python train.py --hidden_size=128 --n_experts=64 --routed_scale=1.0 --norm="rmsnorm" --positions="rope" --init_std_o=0.0572 --optimizer="soap_variant" --max_grad_norm=2.0 --final_lr_fraction=0.0 --doc_mask=true
Below are experts of layer 7 (counted from 0) of a mixture-of-experts language model. Rows are named router (the router's row for the expert), gate (a neuron's input weights, with its number), up (a neuron's input weights, with its number) and show model dimensions 0-127. Each number is 500 + 40 x the weight over its row's rms, rounded and kept within 0 to 999. Numbers have three digits each.
Before each expert's rows: "comes after" lists some tokens at least twice as common just before its tokens as in all text. This comes from a sample of Wikipedia text that the model never trained on. Tokens count by the router's weight.

# expert 10
comes after: ",", " and", " well", " such", " but", " However"
router:484503439501616485555498495487495485543554488512496507540458464474514551562498470528484547527467499456428497480438497472454500481539563505579513428576501503600530508500512474511503478560547510434469544497545551439517489509495549482488594490557519569535506531532563494485514471465553558473496535478560551439549550543529537514478520504519509564535467459449430503465576561539525479495509
gate0:528484505510530479537537464449356466498486500471495492520587473503556517573510453535478466506486538433558486437545477469489621529497520536464447475487455524490452499554521577500489440531473505519545475466531561556558509520513503533489458488578525512518514471573442515416540536513486487578489527537529537543457515428501581462529522524474503549480492435534518461500486448481513509507513
up0:489496460534514470521525531567514504485513461459462530493428526511500500515573537623592506413509509523524567549522471497461495460525484503497539461420450480480539419546499476521552530436491525486484504590491500489512510497488481412537556523480486540530610510507502467461556490485504497499450459516457515477477478495516476521429471552495563484544565509512586494475467599477568521485461
gate1:506529540468495517451502487502495472563513463482574539589484481500477554470488503536571445440459516510528535521531524531540517431579450536487469445581465535486498522460478478540483476536521568516452451522533431437476439497502536558502599505484456543485572442412506540526406575514483525471508494455507475448510461516536444518524526497469526501503482545457477461538584500553532537472474
up1:432459492465490515447540456514584547491540525561551492503474488538495500493540500478462460500533461509486482430443584491517556517465450480526525515532524516517516531408521536526507442498510482491474505505414504478481390492475469494481597465443520441565502472524516486548497505531515511503521524488427443563529526490546529544486529537512474436451551533383492514463585460512540505418544
gate2:463499488540463505526546523506479500424503469510539505498606469530482506578516505396445500509498553508527557497565517518498470475438474492504551433495506525495485523471493489444503402547500545419486580462511490444423525440543518492516561535504436568494512497499503502516504520585474453481500566465494500505436519467561535494474473581428529527573498534475480491467494534571463553568501
up2:522546529491531482506437505498514501489496521463506553467514514556489459485570487445511486491479505476479415573519481506512445482493512465508470502487517400496478483451548531416496492502514483440560530524495462449489439541546514590465526422527577533531501568555587501466466545499485495515432495549593478454468431507426484514501459494513488505512563447521436441511570528465599531505530

# expert 26
comes after: "0", "9", "1", "2", "8", "7"
router:459479478462599507458478544454473526478560487463452517454436511470481504526539468520433546490512527481442580504564567519447537474470487570519468466471507512513485474511496448422437516568449510532519519525503548424467465432480515542479590488553502561548536536520496511520542522529536550416504495512525521522501507505481536546490538434543555556546508509459564510496526616502514498448461
gate0:506486401525589497532608453430490492574470431416515548487538537529539510513440487486522493531440504481491525604482453517465501503522409556541520455481522504502448460477548484460454548576510519454503460497496513486530533504512501482422485528531574508476521463519497541488438508495454451473513456519541454498454532478535520527427474494521537579535496474529513470472495535438524438554530
up0:502580547465454526555508541526506526499548532533545628496546454465529559532507476539521514509498537538520517483481497502521481530515490438403546540536521488420509472490557543444530436559527475515527468527552494511422539473474517466531429539543561475485500489467496538517386495515489532592500493526487553499492447454491544399538526573511507521487479528449547467526526470508564515481508
gate1:557474522439496523485496543479520532515503498517514516547473550547463543509531543499453445539431502495526473520624529404494514448551552454494429459522568491498466551428530496520490533465465518522518561489489537443458467528491523494514478485486520474477470471451553602515533485460503563502544528519517555491556537480477471475564497488533593473443526472382467511491425464541499532438494
up1:500533472551559535513510433481554517560486483507490454514566498522504436466488472557485447525533498591503520506507543439485533518632482541441563495449496432488521491530529533511525539538420474481563459510525490508505520565553492462500475472516445496459473446526472480475529551543449491500550503462457548505503501568496549463366459465545507496477552542482494502478385461504517474494495
gate2:538391536494509452527551498556522478459481534489509447475523447455520527448579449577467477503470471522486464532478518474505506516451503523471514452487537551443572463415484464497442519443539491516523526525533557492440461467474518587474485517528484497495489550563505504464578547478484465381477498458530440557498456456444491566479476535485524458543498533502500539525504481464412573480538
up2:488465442545536552475458485516528552463477452500534549443537430487538417479540483458445537450477494471480560495463473439473470469537416487515435501484468538520518533455507456484491502569545486455548533500494470495532464518487507602480498482594495528527507499493556439497544487557520449437480491487512495509581570542476547527458559517557541464580586444504548509564515487519446469471496

# expert 50
comes after: ",", ".", " he", " that", " which", " it"
router:441452444474560509499502454452516519528500533512481560451429464458515550586534447627495497565516553490508516430511529476458462463546543543559556498498503497580486523493517427512516433535485466527443551454568508487498509524470532447533561490549490548493572477515549487462504450464564571489429489446526533498567527537513520503550491482508525514482514491478539503462531510510520526456587
gate0:520507523511482543451465471481523525454553547529521511579504444506424447486580497476522454509487480508507617465494536462417512521461480528504445537536511432495568454536521529580521508447489504526506537477523446469586527562457582490509516498502500572522495500492433463545471537481537481493574491559539570456543554472542580541492492504506539502408496530463511512544526510504548480437502
up0:477500522511502466579495469453480427514565542512543462540518492468507485516555495517486524468502453441531511543496516483404463490509443496552497486545547510522465478450480492524576369451482523513502503563502489498459457476481454496486512459414492552472451514459520499478518454424488473514491508376553528453505502576478474485490460529528469536491547395469532517515581484545439526477430
gate1:483532512504569507554490511556443533504468505513548497510471444478498560554516506491540512463455462536472555511492560504478534502522504451536539460566499449486496462557582499520405462583513549529459481478465422486526515493448463438518551482509523431545548511527521477529527547551524572465526404553546524445539493499510569509513479516523437563521475502512453528440487469516484527553620
up1:539519458483486526537486520459538525535598469500515447445488458471511392509497462419510552584522529511472513469537508491463477574475444525485514554505425538506479520446487486493584504512512487499512512456484554544549434449544544432502497439574486565481460452545493553432508513471501504573569515516562503493481509500539429559515547572510439524496490508601511481489511478463480480486485
gate2:528429512510470504510491439497510539471522443528495425492432463451465490549495531536518427543504561461481484499524546478502484455489432545511436500505532586491490523565483499530513517456519535503523532531415491403519434509436499486489467478550516532509509492487427473607534429457538563514508495520524539524508535483470438562465486531497477506455468457454511479537506463607444448597496
up2:530499470549526464527535504520535532515496475450477497474430471464539563526586483535525533532501562484505485568461563509490450550450477492485488445480496524509456510493441542498547541536560451541503488514465463427485512543541514516555428517533536537400547461500543535508527447501528565502474517544562453537495521539446458550572505554517541467500539417488558478579551569470513434506430